Weights of a small mixture-of-experts language model, trained from scratch on English Wikipedia: 5447 steps.
Below are experts of layer 7 (counted from 0) of a mixture-of-experts language model. Rows are named gate (a neuron's input weights, with its number), up (a neuron's input weights, with its number), down (a neuron's output weights, with its number) and show model dimensions 128-255. Each number is 128 + 24 x the weight over its row's rms, rounded and kept within 0 to 255. Numbers have three digits each.
Before each expert's rows: "comes before" lists some tokens at least twice as common just after its tokens as in all text. This comes from a sample of Wikipedia text that the model never trained on. Tokens count by the router's weight.

# expert 41
comes before: " |", ",", ")", "–", ".", "),"
gate0:119118108150076066098164164112182102092176125130121136130148141141108117129105119103142133114131160113143120174134132140112050114171142123135145145182100104133100119136138125146117125143157111150100121138122129162076145118137110087169132108164119127111157103141115114106095113122123154100096138155155143146138110132096158140128115171106111092125118159144110139176099069122114112079135
up0:150158108091134165133134130098132115139117156132116136112157122086159106153168109143159148098150117135107107143113100062158142141124137137129132159100131104144150183147138103104182153094124134120113131110129123106120117128126110147129167152114147140164119152130161117135107145134117087137133134129139134129099153115103141155121148093092087129098147129154112140129102176130120145157130
down0:088127149137101136145129139137117168164153151137157102110105084126085154159159101100130147134122154147137076142130128172149133141124134107114128151163141108121125132138113142119156136100141130156107115120138152180149119125164149135119150154124135115074180154173069101134116135159063153160117143158109124102141127128161142173119172141125147159122172187130135115148076132098127138127098
gate1:119128126161126130059111127126127104118149096098136086115115104131105138125081150114124102118106157136133159149108126168118130112129090129095144104085091114074129121139141088162114085076117143164110121123132144114110132126136105110169129136104106106135132107150136132116140153131108145142128129178136111138100099124137115150123139171169130120112107105113100181100135090119117149157119
up1:127100123114142098134114142104145092117095103088137098103167068164120138118135106138143112101121133094086107071122126143130142098087073134138133169168103079142169138167127150116164122147127146111121113111133082121087105085135142130142086180120103121111135143149127107113088122133154144148103098152103125132112089140124140164124132106162145125138123113139090138121121104116137122085104
down1:153081171101115102122085086129096150099126151119134132122146110086131140183096102107136111155108174195111145072129101150159142138117129134082146144140126123166153087146121101132101119116097123112164089089118135175159136116157146124139122094133077145123144133129152147113122126121133129117151133142133101111144157102133111167136145155144164114153136112134114081147117133165166090132132

# expert 5
comes before: " |", "\n", "-", ";", " ", "|"
gate0:148091122157125122068101124116126133140137097135100139169122129134147162096104158165145150145169145164115088088102170139103107110092145092134136078130126120090143129164090120163132136149100137111133115143128137103116126116165142106126126140154139114170119154086116120166121141092102154128119165123104151145120167124122116133150153084143059171114148116080152149151141140098087118120152
up0:098166151099166114157122127145100125123188112131135127115145164123133116120126122141147156121090189142126150119105138137154125136116146122076101076147110129167158137154166150139154132172099167084123136139121109152164144111123136119093099138141159104117155123125086113146125115146100120132134091159111152122124106141105109118179154140067132129140157097119134093193124118127141141118111
down0:150157074129134138140138150148142113078090142179116154106128110110120123104132159158131118120150142142101166120172107161107141158122127096135163127161136163125142116150121145140134098127118147132244126166136139135127196145091147116104113111108101125060131116109131124091160174153153154147112104113134133096162099112128101136135141125116184127120117105146112090125152118154107124098163
gate1:133111127116112185075160089142140185133168138136174125084190145157161119126118128134134111146139169132116173135208159140103181109119146147139112113134115104116105096139136123128118175118103130086112137179139152135121126116128109132134133138130116140142114158110150107160147184154107131126154145100135152149118142146150155132153111125118146126137144064118101155176112120113136160117094
up1:105131124112124114122133109117134134144140145129096154081147156130112109142078129125139135131158167156123133082129140139149180120167133168100148148116142149111133132142069135127165154152147178117123130133150124106120115121136124152123135174104133119123068147108124131113189130101088102094117156135144093141139122127081108158146145120148121125131147121116110106184110105057132125157118
down1:183101091117120106135106126129108137119133112154165139163141140101110130117133132129142123123139138105079123111170119128145091128161164084143085141096148120115105094101157150127101155115109132131233131160142106167133114112142126095159133087152149147112104145128159143110129134159113105125101145117153147108156132112152184111124150147170110172128138079144105110166125134121126148170129

# expert 21
comes before: "-", "|", "\n", "=", "S", "==="
gate0:155120098111071148116108169102122170119109158103158106128080128149106121168147161120098086100135151155135159109112140147133130130140138122142143145139098143130139155147122108135166097123159170137122114127102155092129143110119160110135144108123135100143148118116191185128100143114094126147098142121107114164147115119119132148129158149179110087158163139146140128111110167076131121124123
up0:143098118090095121151100138148134116114125151138134078143152123125147089146127118144105104121113121145137157077113133120137127110102142154117162119130117138134135133130135154079097150156162138118113129134076078107159140114120136193079128147110096140134141117143138154139094122133139151103132119089133101133142135146154118143151173144166103110135137162133163114118130149123157113143161
down0:128075097116123115139116135084108114109065165127125197134107150092148109128157141138158126131136130128159145092107124135154151109132127115106151134142111129144135153107103141136148086158124124108186134113104112126135133129109117106153117147100136133144136201140125162108151071082176136158123114120115146099139119122136123117124148118145100123134153101156132104145151152136116106132111
gate1:137105118127150145143135111114179110119111124106147129135096105128124137143149150156140115156116129135131133148152110122092115124142169116110148104124096122083129098098176130113121179132092168131077102112136108158142160131132100132138118156148131107121125121171063113155085175150050135087145139119140098144091084093120140161169120168118086111134131087106116127146096181140110124125087
up1:126100122171136116154111121099164126112111082146121114133146152158101141162134157182110132133136118085097118125143147128059120134152100128145127146107120142145142145106113103153128142128086102101144158084129134147105141161099147120110111157153127130131122144128138118120127143122117142140124113093165098139151128111111092164144111133097110077123118114115109179163109124181131145067115
down1:135174190092143148136138142138137198134122132138209088168137154166152115124081113125118163120146150164099065126117124124104083126147179131151126154149143123134100101111085144124141133147114147148136141125100113118149109114120128116136123163120131116111148105117139127127099154168141131130173149128146153128134164136115116135105115093149133118121156099140142118126127111150183132134167

# expert 56
comes before: "0", "9", "8", " |", "5", "7"
gate0:108146148114146152068107128127127146150134158122140077125127127144128151089159127129164130149135112153133139113153126131080137103160096127143139102132110160080165159094128116158123122069082146138099165096117117128147113097156129107143096077122107147161071090137143132145105169126101155122157135143123078151085091121114121084082136129131117112179108080176118113133152121131112144106116
up0:102109109100159101129155122094137171139171119146113115084113146071109093157138149132152166132114130118140103101138159138123112136129156107102093108106109113055108148127115124166102103110136113150111162131129147124175113130124121154139120117134144130123085092126139116149160090177116132136137092152161090106105118146066118094125142129137099130146139109121116165099177107132107133134108
down0:118127133134151146139118109124155116108123130150117098093113154143141126120129118168111143162129117153169108117080136149153161113155109136149125101148146150130151121102114146185109122136137087188152106113104110071123099146114119136117174116141113155113109100072113101099147122125126137113070133108103088146104123145128112122149128158140117142200150164120116131177134151132159150131114
gate1:134139151114124090122129158125142119113157091142146132126136115125130114126142135102085076099139135152142140135156138132117118100086106151135149131111108129118085159074124120158169150104145101100102175130093154143144126100137116139145160154149110104177124108162138105104116136130131138153127156121128093119119117108133129130131114126188114140135107123147131121130131117171110143130097
up1:124111116119145135159113122132139102124107165174160128112131129179170159101152101109180134084137147185131148158132155112120114178121162127126082136112136126129128157109122121101116082146135144195124114160121103141098087154136135112152144085124122130120156133119127116153073142085106115077084172144119133099133151157155136105114169111084137141163139132122158146119135120125142108111161
down1:132157134135115145091124135195073120136161135138130093131151181130062129141127112159119145162139148136148072136110130155113146092131133073154101096136138145113137161149132176148140128132126150151128131172094121174138158143171140134128162151119168185111157166113119115103134129157115140125079158133114135108165110115113104139103158106104117086097156140111144128137101122156130149125113

# expert 8
comes before: "\n", "|", "-", "==", "The", "==="
gate0:099128133126086111098175182131135120133163173114101131117086096139099078169134111130115112130120128062129127096139157132122119150053108170126126134141122110165108117156121107106115123143123146125126126149115106118127131106163145128116119101146144135138151119146094097136147129134091104160134114156112150110153108101148188141092110106126113088171159150114105093110121141156142089058117
up0:152161115149133104105163138119164167136122137135157096109119123105126150175158147154157155133125135151148173116101109108071129156120129113131125074180130125123132060130143125149146153063123154118122156159142091098132127168128174145140142147118102129132082132098095113166141143112141178134130142076143100146115139123148123143099174102153067098171123119135151144140130114150117119149167
down0:154107142097134170155141175134140084128143164120161143134096119111116139129141124115164115137115132111110115128150146086131129180184133158139115095168119079125166150129100135129142104139164152140078170125108154137089128149114136170102131116177149119154148156184100126140142130126139136148133117103099190156137134128100129118126122106121080130154079092104109191136117209143085146138126
gate1:127063151082112127179136153190181127126154128108107124167152127113102150119169169143119156133109143121066162124133148126178104142123117119145117139112139112083114099115120100098119109149102144134123110146163116130136093096113131100139125185127150098132121147100147151128119134117147116109147132119175106135121148178166107156118111113128136112155103157121104132162097148140132122154149
up1:109083173136121121118129108119109100124200095103131177167124166139122138156098156104119208124073118125172126031109179108107116154124131114125147121120151186110099144164102126113096133131112121149127107097112113112125119138145140105136127147126149139129098146161152145150135117106140050121136184132122131141098154140110134150139156143072135149101124086117151137140133098111135144157131
down1:082144128058127085105138121152119112123134142159137099125159172122113126143181097136143131141129109130114132078137081092104148129101132098088151144104105154134118104120115194152159153133139136132159139097153159097193176113082126080129082103095129148117121097127113115071154133124083123149139127114162136128116117158140153125127107102123146096112131134152159114158144111147106174143139

# expert 26
comes before: " |", "0", ".", ",", "%", "–"
gate0:114121152155120132116103132140095101194104121109133085155088122146067113145097150114140105104130161139117132138174149154151134113164138092107152143103096114118117103090090155104139163124133149091083139116131150149126105111124116141143138129122132126161147160120162137131126141102124110110142092105146165142123104076119113128146166099141130120146135092097144151134144161158076102108121
up0:124087103161151148123113129142132126133102095114089096149122075127117112171129131095123100162129174155134173159119131127150136139102145135132130104111113136118117101102105146099134139171161128120112116098110156181122126092080137138120104124140108137172140149101145148085119093113164117140130070110136148126104089098096094124152141110127171133122139104106157170119128143110125097070124
down0:130124061121152122164127083098159154078110109128137126110140113102164182100151129142127089114101130126137144133162131100108109097088119148111106166108145122142134164147168107084098143152086108106095095156098124138127123078156112107122124139107111148094140162141110161159138139132113152106147120112155091165106139093075088122122119152110140126097135119136107098134147108163122117135102
gate1:114142106128115138102142115108080145119117139102136158113117173122132140141087120134121170105126101097132104104142123136099087105150108114161150178169067138147158116135119122140108163129083097117104086159124135074119135101154130129098117154139150096098124126106168107123115187160096102144161116120118097137151132123136126152102114156164131126162118096117155106137112092132133133145127
up1:099187138126105119116142119138078192136162152129126185093112127109121137134142136136138141134150107120121058101108126147108131110131130147143115127148106150085134101172146106162127119088110126147113147163100103130160124100163167133103156155118151099140091111104129137130158168198083126114106151142104088135140147130155136134121097107130104161171139105125139091096128081117134136161139
down1:188133143111117138126163134099131099138100123111169139118103113105136161143136129156138092148142130118129129113125164123131124113153154135121113148129189126149142135129125105142141135097142071133140122147109133130147134131140126086106108170145113172162141137135101157107139090127074142072156130139167120148095127144128123125121136132136154179118145131129119140166078102134091110175070

# expert 27
comes before: "\n", "0", " |", ",", ":", " ("
gate0:125098167128118148115116148185091120130142180125154141134153144129155174128121101109153145083099157099127143125153075125111095102135165098127142119082104131109147130114163104135127123143097123111100154104093122147154105154148127117149111128113126153188115176149113084153111170101128162135128127110105128158140137106137081090129131122141070155111114134129166131160134144111113096114147
up0:113127137125113099140122139145121126097076134147145154177121165172087149117116113125147104085173152108136140133095130117112113132104108136135136101108130152089106138130139132110121128146128189136134153164129085120119147120156138169150156120168103121126153145121122091088123116160140089146119107160123091094086150185109153087113128122180116125140150102097123102149133136138124124112154
down0:138142121149111138105188126134153148127148128186118123170161107109148108131125100116087109118115136148134088118132096134114116141134165129140153101101083093081122095142110128127166152092133157119147191129115115180086140125123102141199151139135105126107112113149144128189104142128097135102114138148135121108115175117112079138137140105160119109135132121169091163149148101096165137101164
gate1:148120135134122169132173144113144116164113109129158123168129123138119177092111146145105094123163100092149134138149134094103148140116107112106097138122131131105168121127156118156145149106124124120096102134112103108119100121153139121151118142139118118143140153118134067130083172130122119094108108118144123130069141120138108176113140107135121122103122134080088108155168137076101131058161
up1:141153157182152090099118159139098119151100150143123079175142169165174119097130129125163130167115173114134089140130165143146150118126132165118108137146116124104175133093106088161135135110091114105114084148119098168143135094160149129114128156121088111142124120117153158130129111117170112103115107113143096127119130128162122182102137079114132166155123113139139165137120205075139133103101
down1:176113069116142102129124092117146117072131123192118144116130142088121076133128124132140123097136121161123158095136128136154094139171086145143112147125140147119105146117123129124189107119118125135134117139099104119089138136112128117108169158167119124103105142106110134139123163148124161156121087173124161136143171107125172148154085117161156134145098108138124143113150125141150113142146